Below are experts of layer 5 (counted from 0) of a mixture-of-experts language model. Rows are named router (the router's row for the expert), up (a neuron's input weights, with its number), down (a neuron's output weights, with its number) and show model dimensions 0-223. Each number is 200 + 20 x the weight over its row's rms, rounded and kept within 0 to 999.
After each expert's rows: a language model's description of what the expert responds to. This comes from a sample of Wikipedia text that the model never trained on.

# expert 60
router,159,182,219,236,205,189,199,191,201,208,194,176,240,208,205,187,203,196,177,164,209,197,221,200,186,219,170,187,160,211,218,193,220,192,203,178,195,225,170,199,181,203,189,207,212,195,230,159,227,233,197,182,188,177,204,169,220,205,201,213,164,218,214,195,177,205,212,195,184,213,200,208,227,170,181,221,219,228,198,189,214,203,197,222,180,207,164,172,187,233,189,187,172,215,229,227,190,199,186,173,184,229,176,210,197,196,189,245,182,166,166,190,203,219,183,184,216,193,208,204,215,148,205,226,225,187,216,180,181,216,243,194,198,204,184,180,202,204,216,225,188,198,194,189,232,194,181,177,171,214,194,201,177,220,185,190,226,206,206,194,167,223,187,206,220,174,210,208,186,203,202,192,209,207,209,199,203,197,189,165,206,214,226,162,226,234,192,202,227,209,204,201,239,195,180,191,227,205,191,206,212,234,185,176,182,221,210,211,253,221,198,168,232,194,167,225,213,251,239,233,201,177,183,190
up1,191,227,170,211,201,206,194,218,175,171,183,168,203,197,206,201,211,171,205,190,182,205,191,176,200,186,233,196,190,212,168,194,195,183,230,196,188,268,253,184,216,180,200,196,212,199,194,214,221,234,211,204,197,218,149,158,207,184,206,205,178,230,203,189,183,192,148,187,177,195,188,223,235,189,186,193,203,237,243,194,218,186,196,213,224,186,199,168,165,244,196,196,172,174,192,211,198,210,188,187,196,232,226,206,202,172,175,198,180,199,202,191,204,154,220,165,194,203,214,232,200,201,197,169,222,198,217,186,224,178,193,206,149,227,219,204,211,228,219,189,222,242,183,179,183,173,200,200,180,203,205,207,183,196,216,192,175,186,219,192,208,226,218,215,190,242,199,206,215,199,186,211,216,185,158,202,237,197,209,183,193,225,233,210,234,191,203,230,186,193,204,208,210,230,202,204,226,199,189,192,228,215,214,208,200,185,176,189,208,198,210,168,202,174,195,209,183,192,200,216,203,223,217,159
down1,175,234,186,175,189,221,167,190,197,207,143,192,169,216,229,207,224,196,174,175,191,219,188,182,219,187,219,226,191,187,201,160,202,203,271,194,227,211,192,230,211,192,186,203,188,221,207,216,215,224,225,161,205,183,174,186,174,190,183,232,197,222,174,198,179,183,195,201,188,187,201,201,204,186,211,192,182,208,160,205,214,201,200,206,194,211,186,191,188,191,202,222,216,179,185,185,234,172,212,196,217,227,217,214,203,227,214,201,230,179,185,201,170,200,224,163,213,202,158,185,191,217,229,209,204,186,203,187,224,209,205,200,186,198,185,200,177,193,215,215,190,228,190,182,191,174,192,207,231,202,211,232,211,216,189,197,187,204,229,200,236,180,185,229,180,219,211,218,205,185,219,208,153,154,190,180,171,225,242,189,199,213,197,209,203,187,243,212,193,190,193,211,200,224,197,161,264,183,196,213,161,192,179,205,172,227,221,204,171,182,215,205,216,200,231,183,205,209,185,226,204,183,214,222
Description: Small numbers and country codes (ITA, BRA, ENG) in sports statistics tables, such as goals and appearances cells between pipe separators.

# expert 28
router,204,201,198,183,211,189,185,183,192,198,232,181,208,166,171,205,172,204,231,196,216,207,181,222,195,201,189,192,163,177,179,196,233,166,218,209,199,210,193,177,204,187,182,218,209,205,178,200,236,223,212,235,177,182,181,166,224,199,202,206,199,187,213,163,186,208,211,201,225,198,177,205,151,189,218,205,196,202,200,188,177,202,180,198,207,195,182,150,201,225,220,189,192,208,225,199,190,196,235,198,199,223,191,184,236,241,217,208,191,194,200,205,192,199,188,180,205,194,214,207,220,186,222,189,198,158,262,180,181,208,222,227,237,195,234,163,185,169,194,221,198,159,181,170,204,203,219,219,206,187,191,194,175,212,217,172,239,235,190,169,217,193,194,193,200,164,207,210,177,194,240,174,183,184,180,209,177,170,197,171,187,194,234,182,227,205,196,217,193,206,206,225,214,194,194,193,230,180,202,215,177,201,237,157,215,215,182,211,220,214,224,186,190,203,206,229,180,234,207,233,195,155,224,206
up0,204,200,235,207,181,201,207,194,175,199,218,184,226,192,184,191,213,186,194,174,242,218,174,213,196,219,183,183,175,153,180,245,207,201,179,232,188,183,200,175,211,176,211,157,194,226,175,214,248,183,187,174,172,252,173,173,217,234,194,197,185,205,198,195,217,236,197,195,209,173,174,208,185,202,220,216,192,222,214,221,174,162,212,199,195,209,187,186,226,202,203,201,242,181,198,215,185,187,217,190,226,211,184,207,187,204,210,226,196,172,214,204,219,200,221,202,163,222,183,225,234,176,167,215,207,243,178,193,205,183,180,210,209,209,189,172,195,188,208,172,217,222,179,158,191,232,187,186,202,167,179,202,214,198,181,221,179,159,237,185,180,216,191,222,186,154,202,195,187,218,207,212,182,214,220,213,218,205,232,230,191,190,219,194,202,191,190,236,168,203,191,191,211,188,209,209,203,187,185,200,186,226,222,195,198,200,251,180,219,199,198,195,196,210,219,205,203,192,216,236,168,170,218,192
down0,213,183,198,193,190,207,180,175,184,231,190,234,192,187,201,190,207,225,206,212,197,194,203,201,166,203,163,180,198,216,156,224,218,202,197,208,164,225,225,213,213,231,241,184,187,212,177,223,232,148,199,238,221,216,185,184,202,196,211,176,208,213,163,205,179,175,213,179,159,168,203,205,227,217,176,212,209,218,176,201,196,182,218,180,220,170,174,205,207,204,204,186,273,168,209,196,193,168,226,213,172,197,188,171,225,178,205,209,217,188,204,205,204,239,191,200,194,200,188,224,229,215,198,232,206,177,152,203,187,213,177,174,207,232,166,179,200,210,184,185,170,181,185,210,197,191,208,181,215,202,210,190,206,190,202,216,185,200,235,208,204,225,179,206,220,195,220,209,186,209,186,179,199,215,222,192,204,214,219,213,205,231,207,200,216,164,235,197,173,210,248,203,182,195,197,159,207,195,212,200,228,217,211,208,187,227,228,163,230,210,198,174,166,196,204,209,202,173,173,207,223,212,212,193
Description: Past-tense and infinitive verbs in biographies and plot summaries, plus commas and prepositions around them, e.g. became, took, travelled, determine.

# expert 43
router,176,208,174,176,209,171,208,236,233,204,225,177,241,183,220,220,196,169,221,209,201,197,240,233,206,179,216,223,180,181,186,215,224,210,199,165,193,197,194,206,201,176,173,243,229,197,221,190,219,230,214,217,173,171,229,195,184,153,233,232,211,206,215,193,221,232,230,214,221,190,212,179,175,196,184,227,182,204,226,199,216,177,184,196,180,225,210,156,210,190,201,198,161,173,204,222,206,208,176,193,201,189,163,179,202,188,174,214,213,214,161,204,204,205,184,209,195,192,229,224,226,192,197,211,201,183,205,180,200,177,251,195,231,200,180,175,181,196,219,182,191,216,215,164,189,159,195,203,192,211,197,222,200,222,210,231,194,232,189,179,201,233,157,185,178,205,213,186,177,220,195,176,209,171,166,222,200,169,198,176,174,192,237,206,203,211,210,164,204,206,196,201,222,222,225,206,225,174,217,178,213,219,194,205,219,198,212,215,207,182,228,199,207,193,181,205,211,205,209,211,229,182,207,217
up0,188,246,188,203,196,211,217,208,224,211,188,198,169,200,189,191,132,210,200,151,187,164,197,222,183,198,224,219,179,193,232,164,203,190,208,184,198,189,200,204,183,178,173,209,182,221,211,193,188,268,169,198,213,192,187,196,213,202,181,211,192,201,202,199,195,208,227,189,199,171,173,202,201,177,178,199,244,183,235,162,220,181,189,198,185,203,210,168,209,209,198,213,191,176,239,202,233,206,175,223,171,209,198,249,217,192,203,216,224,167,204,210,229,234,169,192,189,186,215,218,183,202,220,208,186,215,198,169,198,175,218,206,269,192,197,208,216,192,169,200,188,198,238,184,174,179,187,214,203,205,172,205,227,226,200,214,210,202,223,184,207,197,202,236,194,194,220,218,214,191,196,214,198,178,147,204,221,205,190,201,197,216,185,205,170,241,214,185,220,209,198,216,217,179,216,206,215,158,199,202,209,192,201,209,195,180,192,209,203,235,214,185,226,160,202,216,180,175,212,199,215,193,181,201
down0,201,189,200,196,180,215,212,194,188,187,219,226,193,210,242,273,173,216,218,199,197,235,192,218,198,217,205,216,165,212,186,192,177,201,214,191,215,204,187,227,216,187,198,232,190,168,149,215,209,204,210,181,186,201,196,199,181,205,183,221,187,173,174,184,205,226,221,204,216,170,201,191,189,239,204,190,189,230,233,205,203,205,189,208,208,215,232,163,190,177,224,207,151,201,220,216,204,225,175,204,188,208,211,191,207,184,206,143,169,198,202,241,178,213,223,193,252,192,190,181,197,239,214,209,195,201,164,175,212,196,217,169,209,200,218,203,212,173,185,197,244,176,221,219,233,195,182,176,169,206,188,208,223,186,237,200,196,211,238,198,195,168,206,199,194,205,187,179,208,177,205,192,193,193,197,186,199,191,188,188,207,185,194,165,205,190,200,192,188,225,202,194,178,223,189,212,240,204,214,188,151,215,200,173,179,205,178,209,169,204,199,228,220,176,183,243,204,202,234,177,190,178,189,218
Description: First pieces of common words after "the"/"of" (doc, b, bro, arm), plus digit-group commas, years and prime marks in coordinates.

# expert 24
router,183,217,210,193,175,171,210,210,199,230,197,179,209,200,185,225,201,201,181,204,196,188,214,237,192,232,200,225,167,200,194,192,226,206,211,171,208,193,203,192,170,173,186,215,211,201,210,182,210,217,217,224,199,163,217,190,214,172,208,194,171,216,190,176,189,205,201,213,217,200,201,211,201,180,199,195,194,220,195,210,217,225,205,183,200,232,214,170,201,249,208,243,163,198,190,217,227,217,213,166,208,203,208,182,177,201,182,230,185,150,183,210,198,181,194,200,219,216,179,235,205,171,223,197,166,171,199,196,164,200,233,201,196,222,214,209,201,193,183,185,187,231,192,198,185,190,182,171,168,202,193,168,203,186,188,196,211,188,228,182,177,236,182,186,213,198,236,207,176,201,197,196,227,207,167,240,179,213,180,154,226,237,235,176,195,223,209,193,176,234,241,188,240,228,231,233,227,219,190,205,204,236,192,206,225,174,170,203,226,198,230,177,196,204,167,194,187,225,214,188,185,167,198,213
up1,217,184,175,198,214,209,215,202,219,202,187,185,195,179,199,216,220,186,171,222,216,192,194,173,176,232,217,211,146,218,214,215,202,213,208,167,182,219,176,197,185,192,180,191,212,211,226,214,193,222,215,205,178,233,251,202,214,155,213,194,196,183,188,170,235,181,225,195,191,222,261,218,172,202,181,188,194,203,194,209,210,211,219,189,178,224,204,204,195,190,258,200,199,208,194,197,205,215,184,181,147,191,158,189,190,226,201,210,221,194,178,228,202,188,186,183,207,225,166,219,176,192,206,202,158,207,166,196,225,208,183,190,224,222,199,217,196,222,214,199,208,204,182,211,185,177,197,203,174,148,197,191,183,205,192,214,166,182,182,183,183,178,220,181,203,166,222,193,225,195,199,231,209,181,185,237,204,206,188,199,211,238,179,216,231,202,188,213,193,172,229,238,220,259,214,197,213,205,205,189,210,215,210,227,161,195,189,191,210,208,212,212,197,194,198,171,206,183,212,241,202,182,196,178
down1,180,222,199,226,168,203,198,220,181,216,225,209,168,169,198,224,188,213,205,165,180,218,214,173,198,197,196,204,200,171,176,197,225,200,247,206,178,181,228,200,170,208,182,191,204,183,219,213,217,214,213,190,212,167,237,204,160,220,179,208,226,173,186,188,211,226,195,219,176,217,185,214,226,215,215,207,159,173,215,179,230,185,191,194,208,181,183,231,195,202,207,215,209,175,216,202,214,189,199,236,202,202,191,212,211,161,238,223,204,235,205,187,176,206,231,226,198,190,153,200,164,200,175,217,227,177,202,208,173,221,199,193,222,194,205,175,233,218,206,213,234,197,215,188,194,210,238,211,195,189,193,179,169,184,226,217,219,223,206,189,191,197,168,173,151,220,192,190,177,203,161,165,219,228,179,192,204,199,158,217,179,189,186,222,217,200,222,188,209,193,190,200,190,191,182,237,201,206,243,197,181,197,200,182,199,237,198,159,196,201,221,210,186,186,246,192,188,222,196,205,213,192,214,174
Description: Punctuation in tables and numeric data: en dashes in tennis and match scores (6–2), colons in track times, section-heading "==" markers, math sub/superscripts.

# expert 16
router,201,156,180,218,187,198,211,209,182,229,218,191,221,195,218,161,177,169,228,194,233,203,185,191,186,195,217,211,208,182,192,200,248,178,218,185,200,184,211,208,207,204,195,225,188,192,168,187,231,236,214,204,219,206,179,201,220,198,204,212,176,201,227,172,175,206,202,233,185,197,209,194,168,170,208,199,193,224,233,217,197,223,191,202,204,183,166,151,182,199,224,207,180,259,200,197,193,225,220,197,173,222,188,175,185,204,186,207,216,200,214,198,218,168,230,176,143,191,194,218,174,184,219,214,204,205,220,205,194,221,205,241,230,198,177,196,183,191,248,241,214,214,200,177,194,172,215,196,173,208,202,189,204,215,204,212,219,180,207,198,204,236,199,200,208,205,199,222,170,237,197,199,197,185,219,240,191,197,217,190,234,208,186,183,221,247,207,200,152,187,234,217,205,188,219,215,194,200,217,222,197,234,197,184,215,200,217,218,230,221,215,173,222,199,193,198,159,193,239,221,192,195,184,206
up3,176,214,211,206,179,208,201,193,150,156,231,180,224,211,188,167,177,196,182,213,201,186,217,218,207,208,192,204,230,221,181,201,221,238,211,199,192,191,204,232,204,182,201,205,194,179,183,213,216,212,192,192,231,190,172,209,196,195,222,207,211,206,191,196,204,223,182,185,195,217,192,170,213,222,197,194,215,221,205,213,192,202,209,196,177,184,220,188,230,213,181,199,165,213,195,204,236,238,193,234,217,223,239,212,188,176,191,208,209,203,174,244,184,175,203,150,187,177,189,192,196,174,243,196,160,154,179,243,210,167,204,191,203,204,212,199,197,195,225,192,203,200,191,217,220,155,194,173,217,200,218,233,168,217,197,214,197,221,200,179,199,158,224,201,206,198,227,200,226,244,206,170,185,176,168,223,199,207,203,159,228,168,170,211,171,228,182,220,183,184,217,189,174,185,201,224,194,214,184,218,197,220,192,196,167,209,203,189,208,214,233,205,222,223,207,226,180,179,188,175,172,198,232,179
down3,218,220,187,163,198,174,202,209,200,186,184,202,210,183,226,192,218,256,194,225,212,212,207,266,233,193,232,176,222,199,205,179,205,189,231,173,181,181,216,169,181,201,198,186,165,177,197,204,214,192,184,178,174,197,184,226,183,213,174,257,244,242,185,217,245,204,170,194,202,175,209,206,219,213,184,234,199,213,179,193,180,180,186,209,222,202,208,174,181,180,217,184,153,196,210,211,171,218,188,216,199,192,203,219,202,194,209,198,183,199,199,190,208,211,208,194,227,194,231,199,161,194,139,190,249,219,195,182,204,207,217,195,168,208,191,222,224,196,191,193,228,210,190,210,186,165,186,195,228,203,196,185,205,213,192,195,240,166,196,212,193,192,203,212,215,188,223,201,189,167,228,184,209,190,194,174,210,212,181,185,193,209,193,197,188,238,160,230,198,168,189,206,198,219,209,204,208,183,185,189,212,184,232,211,203,219,210,195,225,155,215,161,195,215,215,212,193,201,220,219,178,207,194,196
Description: Word-final pieces ending a noun phrase, often before of/in/for, such as film, game, team, series, player, complex, payment.

# expert 5
router,186,166,199,204,231,193,176,218,226,165,218,179,208,183,162,175,203,189,197,179,211,238,189,245,161,173,185,206,199,181,180,169,200,190,188,193,245,223,196,200,154,166,217,204,216,188,211,180,205,188,240,195,219,190,211,170,216,219,194,185,179,185,186,180,166,225,200,192,204,212,194,213,175,159,233,178,210,233,212,203,218,196,206,199,212,208,184,198,198,217,195,227,195,209,218,195,182,208,207,179,183,224,174,202,165,223,195,209,198,206,200,191,192,186,169,206,190,203,189,187,210,184,204,184,201,186,218,173,162,221,227,197,235,209,207,191,188,202,207,204,221,216,207,182,178,217,204,183,164,244,182,184,201,229,214,203,232,221,211,232,198,213,195,202,192,232,243,222,181,210,179,180,220,185,179,204,225,178,194,185,195,206,225,168,194,244,178,199,222,214,184,216,230,201,215,198,214,147,207,208,215,214,213,169,207,180,210,225,233,216,242,206,220,231,230,219,184,193,240,190,199,188,194,174
up1,220,142,206,192,231,198,224,194,194,168,190,174,189,243,165,211,201,169,164,208,242,223,166,232,175,190,203,218,205,228,212,187,204,194,208,208,176,220,157,217,204,190,195,201,184,183,185,180,204,201,190,197,208,199,181,200,215,215,223,196,191,197,193,222,188,211,167,166,191,215,174,198,191,204,227,201,206,211,216,229,200,209,203,219,221,157,167,168,210,232,176,225,228,225,226,197,172,206,254,178,185,195,189,204,201,192,206,202,214,205,200,203,209,202,201,187,193,187,195,193,173,208,237,205,199,222,182,192,174,224,192,214,189,205,200,217,194,234,212,192,206,172,210,207,187,223,201,200,188,160,181,231,204,233,224,219,236,204,190,195,185,210,185,190,190,189,225,200,199,186,165,158,220,188,169,237,181,188,236,204,210,224,199,194,207,206,190,247,185,149,203,199,221,170,194,198,199,207,176,166,209,210,203,226,213,230,183,182,173,219,222,182,201,249,186,183,181,185,200,232,211,205,193,229
down1,218,228,184,210,184,183,195,184,189,209,183,202,178,163,181,201,178,233,224,196,206,188,195,217,198,187,202,203,244,220,183,208,205,199,199,162,200,212,196,233,232,237,195,212,208,230,208,205,210,213,195,185,205,208,183,232,186,255,191,173,231,177,185,237,204,191,208,229,186,184,197,218,197,178,202,184,208,214,200,182,189,211,198,215,209,203,193,172,186,193,199,145,225,195,226,158,188,161,155,235,209,167,173,213,203,226,180,204,204,221,165,162,216,208,181,200,200,172,223,194,193,215,217,204,220,229,201,220,190,194,166,208,209,163,178,182,249,222,220,147,216,198,214,216,226,179,224,198,189,192,197,196,196,199,208,225,216,160,224,174,171,224,202,191,186,188,205,205,182,238,184,211,206,185,206,194,226,184,170,200,172,184,172,199,212,217,229,225,209,210,199,211,210,218,185,223,179,201,161,197,188,186,193,206,200,196,224,209,186,209,183,170,233,191,194,223,188,176,210,208,235,196,233,200
Description: Numbers and quantity words that count or measure nouns, such as two, several, many, a, and leading digits like 1,300 or 82.

# expert 45
router,213,217,181,225,195,214,210,212,174,215,193,197,230,173,169,219,228,183,212,190,224,204,213,213,191,200,163,182,193,204,196,198,197,191,236,202,188,228,193,224,188,215,190,235,212,218,183,182,232,219,196,196,208,179,189,201,214,198,226,204,159,176,215,161,190,199,186,174,159,217,200,215,173,168,241,188,186,208,194,224,213,193,197,185,213,187,152,187,203,235,217,214,174,202,206,221,218,215,244,172,218,198,211,218,169,182,212,179,197,204,207,192,164,169,208,194,170,168,188,229,184,192,179,192,213,174,243,183,201,218,240,250,230,208,186,174,179,198,226,212,172,207,221,155,202,200,162,181,176,194,208,220,192,204,218,201,238,201,174,199,236,197,229,220,192,210,203,212,165,209,207,198,167,215,222,189,234,186,196,212,201,224,222,204,196,217,198,197,199,218,189,217,199,197,188,187,219,180,191,228,208,220,194,192,217,224,187,228,193,200,239,194,193,231,191,174,196,220,206,205,238,163,172,213
up2,185,188,170,223,164,203,186,199,208,160,197,201,189,145,203,210,195,205,197,216,203,190,199,232,201,197,209,182,210,187,187,230,169,197,197,197,183,199,236,243,187,196,170,189,217,200,186,209,190,214,228,146,198,206,223,175,193,217,224,213,184,197,217,180,203,205,157,174,193,200,165,190,172,206,225,262,214,173,199,215,235,235,215,179,186,158,190,213,200,198,197,198,181,198,184,226,190,213,183,217,194,189,197,230,182,184,193,193,207,203,216,177,208,182,225,195,169,178,213,204,202,211,210,175,186,171,231,176,224,186,215,236,238,239,211,170,189,219,214,194,198,201,235,163,197,216,176,217,208,216,190,172,231,224,214,192,189,181,172,194,214,196,210,191,207,197,171,232,205,154,206,200,152,201,205,213,217,191,200,171,231,194,221,193,200,206,203,182,221,189,207,217,216,181,179,213,222,221,182,193,205,207,153,240,220,215,229,207,188,222,210,202,228,185,200,174,208,196,196,235,218,216,195,197
down2,211,185,190,227,178,226,215,233,203,188,197,241,217,174,216,204,196,196,206,212,182,162,186,202,221,208,221,193,234,214,186,220,203,181,171,187,225,209,191,199,221,183,222,209,197,180,188,185,217,213,190,194,205,217,190,164,205,183,232,178,208,189,193,180,194,224,207,182,216,213,186,219,229,172,168,189,216,208,173,216,182,171,197,172,191,162,180,176,183,200,238,154,135,179,199,187,190,182,201,194,234,177,214,215,195,182,188,191,186,189,206,225,205,218,178,153,198,187,201,209,196,228,199,169,217,220,217,219,189,185,191,194,206,250,198,222,199,196,180,154,206,189,218,212,196,208,216,211,212,186,177,235,201,199,215,196,211,236,215,197,215,190,248,200,201,186,219,149,209,215,207,215,209,206,205,226,221,217,178,215,203,191,220,233,191,197,206,209,209,209,213,153,209,198,224,193,216,178,203,209,221,215,183,178,155,233,216,163,232,180,196,198,187,223,218,217,200,212,186,202,162,224,187,155
Description: Opening pieces of words starting with consonant clusters, such as Th, Sh, Sch, Ch, Comp, exp, often after quotes or bullets.

# expert 7
router,214,190,211,226,174,198,224,252,247,216,220,213,239,227,178,189,192,191,212,186,212,193,183,237,176,213,178,192,217,174,199,194,224,196,179,199,183,223,209,231,185,217,185,217,204,188,202,172,193,201,210,183,221,162,228,204,225,189,189,219,168,170,234,135,229,228,206,186,210,188,215,206,194,195,191,238,222,215,212,221,239,214,181,191,208,194,181,180,193,204,178,184,141,210,182,219,209,240,177,199,180,216,199,186,204,185,184,195,198,164,181,153,166,183,210,175,160,194,194,204,168,203,225,224,213,219,194,236,168,197,243,204,197,213,213,194,211,197,225,213,215,204,159,205,200,207,200,177,164,203,177,199,182,197,209,184,221,209,206,227,191,202,218,209,191,201,219,202,192,221,212,218,193,178,212,211,230,212,210,178,220,191,246,173,202,232,188,213,208,189,207,216,208,197,165,229,221,202,191,199,219,196,182,177,186,204,181,206,216,197,228,198,227,232,193,199,173,207,186,214,202,203,182,212
up1,210,179,197,195,215,199,212,218,224,199,194,213,240,232,201,174,226,161,224,208,189,169,156,224,139,216,201,201,204,185,196,209,203,205,165,193,157,196,203,191,218,233,195,198,202,179,205,195,196,197,183,202,206,179,243,196,189,192,198,222,182,207,219,195,208,214,208,211,216,186,170,239,240,184,214,206,203,193,190,219,198,198,206,224,199,214,183,176,185,217,204,223,176,205,228,177,146,229,189,217,202,216,180,156,196,186,224,170,199,189,162,185,200,214,199,200,171,194,206,208,226,172,181,197,225,184,212,221,179,222,190,212,212,211,184,233,197,233,196,213,162,211,199,229,217,208,202,196,218,217,172,182,204,157,204,250,194,196,188,190,201,188,219,198,213,205,195,172,208,194,211,232,173,171,183,217,197,192,206,151,203,189,246,214,195,189,210,181,184,195,178,222,187,198,218,204,210,154,242,169,226,189,198,173,204,212,214,187,214,208,247,216,206,184,191,197,206,180,196,218,231,206,235,220
down1,219,212,223,210,205,213,234,230,187,181,196,172,235,210,217,213,226,221,180,215,193,195,226,165,224,218,207,191,199,142,206,223,209,200,209,194,198,180,198,195,174,208,160,195,207,186,163,223,195,201,194,197,192,210,173,221,195,219,203,187,188,219,199,182,209,196,254,223,185,204,172,199,221,213,230,163,200,213,214,210,187,188,165,174,192,226,215,200,218,190,195,198,176,201,211,216,168,206,176,217,199,173,209,169,179,190,221,229,175,215,227,212,175,167,189,184,168,204,243,203,213,196,175,198,233,197,223,192,183,209,210,200,171,232,186,212,204,206,181,181,189,225,246,225,220,203,192,207,189,171,182,203,214,216,201,168,212,257,187,255,192,203,202,180,169,184,206,196,193,179,188,200,189,197,187,189,203,168,193,219,159,199,163,199,229,189,210,180,198,158,192,190,229,201,189,203,190,243,232,214,230,208,223,199,187,195,202,193,182,194,208,187,153,201,192,193,223,186,228,178,225,214,215,189
Description: Digits, short labels and field names in tables, infoboxes and lists, such as sports stats, "Sport:", "MF", "Votes", "medalist".

# expert 52
router,181,193,209,212,219,177,206,210,204,200,231,192,242,217,183,165,199,183,234,201,187,245,228,218,196,229,183,185,197,199,178,200,256,183,224,207,209,239,193,201,200,160,193,225,205,214,192,154,227,193,188,187,182,186,160,193,248,223,200,199,198,211,185,161,219,226,175,183,200,190,201,223,165,207,200,176,190,174,196,217,182,228,217,205,227,235,183,176,207,196,215,245,154,203,209,182,210,201,202,209,217,224,184,183,209,245,173,201,225,197,207,181,206,205,241,186,166,223,214,219,190,213,211,177,227,175,215,192,188,194,202,194,207,184,216,184,190,165,205,223,202,205,173,179,191,181,204,185,184,197,200,165,183,226,209,178,210,192,191,216,234,215,167,207,218,186,192,206,181,209,203,231,187,184,204,216,164,187,226,220,236,208,214,174,195,223,189,249,186,198,211,228,192,197,224,190,212,171,193,182,196,206,195,190,206,229,213,207,220,201,236,181,183,214,194,225,209,219,214,195,200,157,189,199
up0,198,184,230,196,165,163,196,200,222,173,184,180,207,183,196,173,200,172,242,181,198,189,213,213,228,221,200,176,195,197,239,212,214,199,212,195,216,204,194,212,228,226,176,184,203,185,220,193,227,189,185,178,192,240,207,218,199,220,201,206,155,193,206,164,198,220,197,201,214,201,241,211,206,216,190,199,188,197,223,220,221,216,204,200,209,210,194,202,206,181,171,197,188,182,189,239,174,211,241,228,207,219,148,196,145,212,167,172,193,211,198,204,190,254,177,217,174,213,193,194,218,187,238,204,148,230,238,164,202,181,206,200,209,194,210,202,194,210,211,182,165,210,214,197,186,181,189,225,186,204,198,212,186,177,204,182,225,201,236,175,223,190,204,203,214,220,191,190,210,200,170,220,194,195,191,195,217,214,201,215,197,179,187,196,237,228,195,242,180,227,247,186,169,192,183,186,190,197,168,212,225,201,216,170,212,223,176,193,170,206,196,185,229,188,184,216,205,219,196,166,198,158,217,205
down0,212,204,214,186,181,181,192,194,212,207,185,201,207,213,199,227,206,229,207,199,222,216,222,179,236,219,204,205,185,205,220,176,219,205,197,186,208,202,185,216,208,199,242,179,226,210,183,191,248,207,214,235,203,220,183,188,211,211,209,185,202,167,210,185,200,227,182,197,191,196,187,172,228,197,208,190,225,213,191,213,176,207,183,199,219,201,243,228,201,192,197,199,160,215,185,233,182,171,225,200,162,201,225,258,200,202,196,203,214,210,200,158,176,147,212,206,191,190,192,212,196,209,157,184,187,178,186,155,177,198,210,179,207,201,216,172,186,188,217,195,194,204,171,208,196,186,194,174,197,207,216,194,189,216,158,216,229,204,210,136,197,198,210,173,201,173,210,208,198,179,243,219,217,231,195,176,171,231,175,173,195,246,179,208,200,230,208,185,205,183,223,176,224,180,205,206,205,206,191,193,217,208,159,226,215,199,223,202,206,166,176,168,190,193,228,178,200,205,222,186,222,158,237,204
Description: Pronouns, modal verbs and time nouns after numbers, e.g. they, would, could, will, days, months, weeks, in running prose and titles.

# expert 35
router,210,176,217,211,214,211,217,219,234,205,198,202,209,205,215,178,186,181,176,172,214,189,204,244,201,173,170,208,189,204,154,187,197,167,195,197,206,210,174,199,176,208,200,185,209,186,181,193,211,181,202,204,182,217,229,172,228,205,199,211,197,207,220,143,175,228,231,210,218,200,213,202,205,178,226,195,216,207,224,216,224,178,188,186,216,208,197,179,220,218,209,202,151,207,196,224,180,192,191,207,158,193,218,201,224,197,180,223,229,174,185,203,209,200,172,206,185,201,187,174,219,173,213,193,203,196,198,177,188,188,225,210,244,190,215,181,172,181,198,237,213,172,210,166,209,206,174,164,157,221,188,191,178,178,195,205,229,184,194,166,183,191,202,191,208,212,193,185,177,232,179,200,227,213,210,218,234,203,200,194,212,208,243,172,207,197,202,218,194,213,227,202,239,201,236,217,251,144,197,201,188,193,213,178,193,205,208,213,227,208,250,186,196,221,185,209,181,209,223,253,231,182,196,209
up1,172,227,196,215,211,177,186,185,183,174,202,223,233,198,201,211,216,201,205,173,163,220,199,195,191,178,166,208,186,213,206,188,203,194,183,208,201,237,164,195,224,212,190,242,229,213,180,207,216,161,186,203,174,192,246,185,182,181,233,202,183,170,213,160,185,219,188,211,233,203,228,209,220,201,188,238,206,203,168,207,205,192,225,249,189,210,205,221,235,218,238,204,185,224,200,205,191,186,176,194,216,202,192,220,189,190,201,194,235,201,181,213,201,230,211,167,191,208,226,169,184,214,178,182,215,191,178,206,204,192,178,239,184,206,203,182,179,189,196,194,169,204,177,215,193,200,176,179,203,206,148,207,186,167,192,197,206,202,211,204,209,165,183,231,249,186,178,198,196,188,200,196,176,179,223,200,217,213,204,172,204,192,259,213,167,186,204,184,216,192,189,194,233,187,185,212,214,161,193,213,212,233,211,217,169,213,207,249,234,174,200,199,178,196,219,183,222,183,214,211,211,189,216,178
down1,201,181,166,203,202,216,226,199,182,209,179,216,217,207,204,206,209,215,208,193,188,200,179,143,204,194,210,214,216,207,214,193,200,197,195,203,185,191,198,225,195,172,190,226,175,197,178,178,178,194,208,194,204,185,175,236,177,232,177,175,202,168,197,225,200,183,192,199,168,188,207,213,215,215,198,183,184,225,213,166,188,187,199,180,199,180,176,187,208,181,219,205,254,208,196,212,224,202,187,210,217,184,154,217,185,194,202,191,212,215,208,162,187,177,220,240,242,228,196,214,193,211,194,243,221,220,221,171,210,194,197,180,158,185,190,215,198,200,189,183,172,168,177,215,194,224,190,207,230,170,207,184,195,224,194,201,218,209,216,241,189,240,195,186,169,216,194,251,216,154,196,200,206,205,181,212,199,236,202,215,218,205,170,234,229,210,226,155,166,182,184,197,208,210,162,177,221,205,222,160,227,214,221,178,199,225,188,211,223,218,190,241,201,178,236,196,209,210,224,200,187,205,214,189
Description: Digit pieces inside coordinates, dates, measurements and table numbers, such as 35 in 0°27′35″W or 156 in 156.5.